{
  "num_hidden_layers": 9,
  "hidden_size": 256,
  "n_experts": 256,
  "experts_per_token": 4,
  "d_expert": 128,
  "d_shared_expert": 0,
  "hidden_act": "squared_relu",
  "moe_layers": [0, 1, 2, 3, 4, 5, 6, 7, 8],
  "router_score": "softmax",
  "normalize_top_k": true,
  "routed_scale": 1.0,
  "balance_loss": 0.00696,
  "balance_bias": false,
  "router_z_loss": 0.001,
  "init_std_router": 0.0328,
  "lr_router": 0.000578,
  "num_attention_heads": 2,
  "num_key_value_heads": 2,
  "head_dim": 128,
  "vocab_size": 14637,
  "norm": "rmsnorm",
  "norm_place": "pre",
  "norm_eps": 1e-06,
  "positions": "rope",
  "rope_theta": 56700.0,
  "rope_fraction": 1.0,
  "qk_norm": true,
  "attn_scale": 0.0969,
  "tie_word_embeddings": true,
  "parallel_block": false,
  "extras": ["capped logits"],
  "init": "normal",
  "init_std_qkv": 0.0312,
  "init_std_o": 0.0,
  "init_std_up": 0.0312,
  "init_std_down": 0.0,
  "optimizer": "adamw",
  "learning_rate": 0.0013,
  "beta1": 0.9,
  "beta2": 0.95,
  "weight_decay": 0.044,
  "lr_head": 0.0132,
  "warmup_steps": 207,
  "schedule": "cos",
  "final_lr_fraction": 0.1,
  "batch_tokens": 131072,
  "max_seq_len": 1024,
  "doc_mask": true,
  "train_tokens": 1976000000,
  "max_steps": 15076,
  "dataset": "wikipedia_en"
}
Below are experts of layer 3 (counted from 0) of a mixture-of-experts language model. Rows are named router (the router's row for the expert), down (a neuron's output weights, with its number) and show model dimensions 0-255. Each number is 128 + 32 x the weight over its row's rms, rounded and kept within 0 to 255.
After each expert's rows: "comes before" lists some tokens at least twice as common just after its tokens as in all text; "raises" lists some tokens whose logits its average output raises strongly, later layers aside. This comes from a sample of Wikipedia text that the model never trained on. Tokens count by the router's weight.

# expert 194
router [147  78 122 139 161  95 114 113 147 112 151  99 147 108 131 152 132 132 192 124  62 142 152 178  74  90  64  56 136 101 146 123 145 147 146 159  90 117 136 104  75 121 137  92 102 166 148 147 116 177 132 165 152 174 123 138 126 116 147  62 181 150 175  96 141  94 154 160  96 146 103 133  64 150 169 170 176  95 153 112  88 165 180  58  81 111 109 135  66 162 160  89 164 147 138  96 118 132 164 137 159  84 138 121 119  60 123 129 141 123  67 133 166 170 131 178 134 175 135  76  98  72 125 130 103 133 117 104 100 128 152  92 138  94 172 142 126 112 175  94 108 150 199 113 152 106 108 117  69 179 169 142  82  66 157 134 120 109  99 133 133 154 162 141 151 125 137  86 149 108 117 134 159 125 100  87 174 133 113  93 126 134 162 150 103 124  79 130  98 127 110 106 144  68  93 146 156 147 117 124 168 165 134  34 142 103 108  80  86 106 168 171  78  72 142 142  64 105  98 174 129  84 139 158 167  98 135 172 189  83 149 122 132 146 147 127 145 115 120  81 172 182 155 137 105  90 135 132 120  86 155  88  89 160 126 167]
down0 [ 87 183 110 157 110 136  98  69  90 113 116 118 208  89 131 142 150 134 149 171 117 135 137 135 150  64 112 143 118 100 146 160 124 120 112 154 137  91 160 100 144 143  95 110 144 139 110 201 144  64 124 126 162  68 130  55 146 108 127  94 161 149 125  61 148 108  91 119 145 127  53  32 154 154 112 157 101 152 159 115 109 159  91  77 114  85 122 104 155 210  91 152  99  86 114 130 100  78 175 174 108 113 151 130 109 128 116 136 210 107 128 115 183 168 132  82 138  76 130  73 130 144 137 136 166 104 101 149 116 133 155  90  79 105 132 103  97 166 150 118  89 165 125 183 145 101 168  99 149 147 109  76 156 177 122 140 159 112 189 151 127 124 134 137  97 113  86 138 115 146 105 173 140 125  65 179 168 140 119 119 107 113  86 110 122  98 163 107 125 170 105 143 165 142 100 112 159 116  86 108  97 144  75 149  78 105 195 163 115  99 160 112 206  98 148  90 135 141 167 122 101 151 145 166 133 182 105 114 168 126 147 106 119 135 171 127  62 191 129 148 121  99 164 156 128 156 140 150 202 155 128 180 148 100 101 131]
comes before: ",", "–", " |", "th", ".", "',"
raises: " of", "th", " episode", "ary", ",", "–"

# expert 133
router [179  89 105 153 149 128  69  99 143 110 152  48 163  97 129 150 167 135 176  78 113 152 137 117 116 104 129  65 143 126 124 125 139 151 148 157 123 134 147 141 134 112 115 127  68 195 158 161 171 146 117 164 162 174 141 150 128  34 108  96 236 134 142  92 144 107 191 153 117 133 157 117  60 131 118 170 153 147 164 117 108 141 157  90 119 113  84  89 108 158 140 107 165 178 136 155 118 142 119 126 131 110 129 105 112 120 106 153 103  65  50 148 142 147 140 153 122 139 166 132 112 107  94 151 126 161  81 106 122 138 104  86 129 104 161 130 137  90 113  94 121 165 143 145 150 139 132 130  72 156 167 127  95 115 139 197 143 121 106 141 134 128 194 178 159 140 165  82 175 104 154 124 150 128 111 108 164 129 157 104  87 133 175 192 127 137 107 135  81  93  95  86 200  88 122 127 134 138 109 135 158 160 138  95 145  39 116  96  67 112 184 138  94 104 147 132 143 120 112 192 124 146 140 142 165 121 157 120 169  56 117  97 197 149 168  84 112 128 165 133 155 149 183 146 121  88 172 215 134 133 133  87 102 166 127 189]
down0 [187 168  52 149 215 130 116  58 168 154  78 121 152  90 167 167  83 133 160  83  80  78  89  90  99 140 125 118  94 130 127 192  80 151  94  83  73  85 159 123 174  96 185 162 166  71  98  93  95 142 129 136 140 142  99 163 140 116  96  89 115 112  93 136 117 144 126 125 125  99 183 160 114 172 135 160 198 103 101 119 143 123 179 135 165 125 100 120 108  92 139 136 113 114  86 103 139 170 155 138 113  92 136  57 141  65 128 166 102 150 160 214 139 172 122 127 181 142 141 146 128 114 154 149 179 141 178 118 107 178 106 144 141 137 116 176 110 102 146 118 205  95  98 107 194 151 130 152 134  97 158 101  81 156 124 154 118 121 105 116 142 158 149  90 148 137 123 138 107 130  99 134 108 147 139 146 138 144 132 146 150 110 130 114 127 112  90 129 150 171  87 124 160  75 108 178 156 191 123 103  88 107 157 164 154 130 164  60 146 124 104 142 163 129 122 171 151 120 146  85 134 100 133  87 124  91 196 104 111  68 144 130 120  71  95 103 162  81 144 106 181 153 158  69 147 128  93 157 149 121  70 113 143 119 188 113]
comes before: " |", "%", ")", ";", ".", ");"
raises: " Directed", " College", " Athletic"

# expert 103
router [199  98 119 139 125 169 105  82 127  44 117 125 159 141  95 145 130 108 158 119  99 171 155 155 118 106  74 126 148 106 143  96 157 155 122 176  66 159 160 174 104 124 128 157 109 147 186 113 153 179 150 126 157 167 152 192 151  83 136 129 143 172 159 151 155 107 159 181  81 171 199 146  97 159 151 117 141 123 132  77  92 132 134 124  93 100 106  97 113 160 141  87 134 155 155 134 127 143 119 136 151 159 112  88  86  39 115 133 113 127 100 123 136 180 182 167 116 162 163 111 134 104  93 130  90 155  73  55  71 158 111  54 160  84 149 158 138 133 136 100 130 157 146 147 105 121 124 186  79 142 177 156 104 101 157 161  96 108 103 150 157 153 162 127 183 116 133  80 173  55 131 117 115 114 117 111 132 152 151  65  97 159 169 156 106 139  60 152 153  74  98 104 132 128  85 126 124 158  65 125 144 168 139  99 161 107  97  83 106 100 156 150  88 134 162 158  33 152 119 138 111 151 143 162 152  80 147 137 142  95 146  97 168 148 157 108 140  82 117  66 157 182 164 167 154 108 158 113 125 107 139 122  84 175 138 133]
down0 [ 94 148 163 131  88 165 135 129 125 188 128 136  83 124  99 145 171 121 110 143 157 131 165 119 134 123 154 155 122 102 118 169  99 115  97 149 122  85 131  42 155 123 113 115 151 144 156 111  74  93 140 191 104  76  65  93 144  68 128 153 162 138 148 166 139 141 144 123 110 148 106 114  66 124 124 141  67 107 111 136 111  91 163  69  87 132 193  53 109 129  74 110 151 117 111 163  92 132 153 204 134  98 103 177 106 107 127 162  95 128 166 153  97 168 118  72  86 143 126 108 139  98 141 157 163 115 138 154 177 105 168  96 100 113 118  78  75 133 104 121  97 100 128 115  87 117 101 100 134 105 130 111 145 211 149 128 105  91  78  79 142 144 174 159 141 205 186 186 120 130 110  36 114 176 133 113 135 140 128 144 127 113 186  81 127 122 119 147 143 128 103 123 160 106 181 110 177 113 146 122 126 137  50 140 127  78 122 144  90  94  91 156 129 130 149 112 121 137 116  78 174 109 149 100  82 114 154 139  90 130  90 107  68 121  99 155 213 107 138 197 120 100 132 104 128 120 166 125 190  97 107 177 165 130 183  81]
comes before: " the", " a", " his", " an", " her", " their"
raises: " his", " its", " a", " the", " no", " an"

# expert 108
router [175 111 100 157 152 129 136 117 145  68 163  94 156 113 119 175 152  86 146 108  91 141 158 158  67 103 123 108 157  98 127 119 145 185 186 178 115 149 138 121  93  78 155 128 105 170 146 152  99 171 153 162 144 133 165 165 124 104 112 119 164 154 170 136 162  64 193 164 104 181 133 139  79 148 119 175 181 106 176 119 103 145 144  71  75  76  84 120  67 182 162  86 149 165 136 109  93 185 125 106 167 120 111 158 112  58  88 135 109 105  74 122 161 179 130 183 108 189 170  89 124 115  82 152 119 131  99 125  98 161 128  86 148  90 125 191 144 105 165  78 102 138 153 167 106 121  93 123 102 152 161 154  77  74 178 141  97  65 118 157 162 138 144 152 159 117 151  84 151 128 120 118 153  78  99  73 170 156 139 101 110 152 149 176 123 125  98 196 117  80 114  98 144 133 123 152 157 163 105 147 125 175 136  49 150 103 119  94  78 126 160 164  94 127 133 156 105 112  95 164 126 127 153 136 155  83 134 158 170  70 138 101 153 163 143  99 162  88 140  93 148 144 148 150  93  59 147 146 130 106 152 103 113 172 118 143]
down1 [146 146 128 137 168 156 144 139 143 141 132  96  82 160 172 140 104 153 131 113 150 105 102 169  50 143 157 104  70 184 173 173 129 150 101  29 137 125 113 133 139  94 130 166  83 150 139 139 129 100 148 115 112 165 109 158 114  93 147 179 135 167 127 162 133 111 137 100 142 159 184 151 113  82 114  62 105  90 133  89 176 170 100 149 147 132  79 162 126 110 109  66 107 140 119 180 175 162 113 181 169 198 121 143 108 159  65 128  81 129 188  77 137  74 119  95 155 122 183 124 153  62 153  86 106 115 113  99 153 125 158  99 114 137  82 147 152 191 112 123  45  95 158 106  52  87 131 120 116 132 131 110 130 184 143 100 133 134 116 113 121 135 123 106 121  96 110 155 197 178 150  89 102  92 204 168 103 140  80 165 102 127  96 140 131 101 184 111 155 137 132  71 173 143  93  86 154  82 139 115 157 149  85 130 119 102 115 121  95 142 137 132 125 131 137 138  92 146 155 192 128 173 147 180 151 142  70 162 141 161 128 159 125  93  98 143 149 125 118 121 125 168 134 137 136 177  87  65  99  57 103  98 122 147 100 157]
comes before: " |", ".", "–", ";", ",", ":"
raises: "°", " Dec", " whom", " These"

# expert 27
router [138 119 130 143 150 155 128 141 133  67 137 110 187 131 111 152 158 104 171 133 126 121 156 177 107  77  55 107 139 108 130  92 156 197 140 143  96 118 153 184  82  98 131 134  64 156 139 167 129 193 126 139 166 178 129 142 148  93 179 134 177 155 173 149 155 110 157 165 109 161 187 151  90 144 162 123 154 146 155 115  87 127 123  77 105  59  98 109  91 142 124 112 137 138 168 132 109 157 150 129 141 154 115 106  96  72 101 135  98 139  79 162 158 179 119 171 130 144 162  99 128 133 112 115 106 166 112  51  80 139 177  92 155  84 149 151 111  99 164  77 131 107 112 165 126 101 109 170  80 153 165 166  89 112 133 175 105 113 114 154 162 159 164 148 212 119 144  58 130  97 100 104 116 122 130 103 141 134 158  73 110 144 159 146  87 112  57 164 130  93  82 111 162 158 106 124 136 172  74 109 178 205 177 105 150  85 103  79  81 101 179 151 128 148 150 165 104 171 135 123 110  84 192 158 146  68 151 144 161 109 109 109 122 172 179 100 148 100 148 100 155 167 140 158 136  88 162 138 114  95 129 112 115 178 123 186]
down1 [199 150 111  72  99 122 139 116 120 178  80 132  96 130 181  78  96 105 167 126 167 129 131 125 151 150 196 114  87 178 106 138 107 108 153  71 133 134  98 104  99 136 148 119 120 156 169 137  92 121 127 133  86  71 149 160  99 126 136  82 114  89 120 183 110 170 126 135 161 152 126 133 115 152 155 135 120 124 143 163 121 106  45 109 127  73 116 126 135  35 154 114  96 129 117 101 117 119 119 136  87  59 109 184 130 165  87 136 155  88 168 111 103 120 135  62 160  70 111 155  85 170 104  99 187 135 129 112 139  59 121 181 139  85 102 123  88 108 175  97 138  85  93 131  89  62  93 118 108 114 122 125 114  89 121  99 158 106 118 120 122 144  91 149 135 187 126 135 131 131  35  96 177 111 110 135 148 155  86 133 120 114 106  89 117 143  88  70 173 127 158  63 162 191 110 139 141  67 148 171 101 109 152 156 121 133 238 157 125 135 124 139 106 160  78 105 111 178 165 128 129  92 112 137  98 155 111 138 160 125 156 138  92 114 126 180 135 113 192  95 156 147  88 205  90 161 129 100 125 146 107  97 106 154  99 132]
comes before: " a", " been", " the", " was", " an", " his"
raises: " no", " been", " a", " multiple", "ney"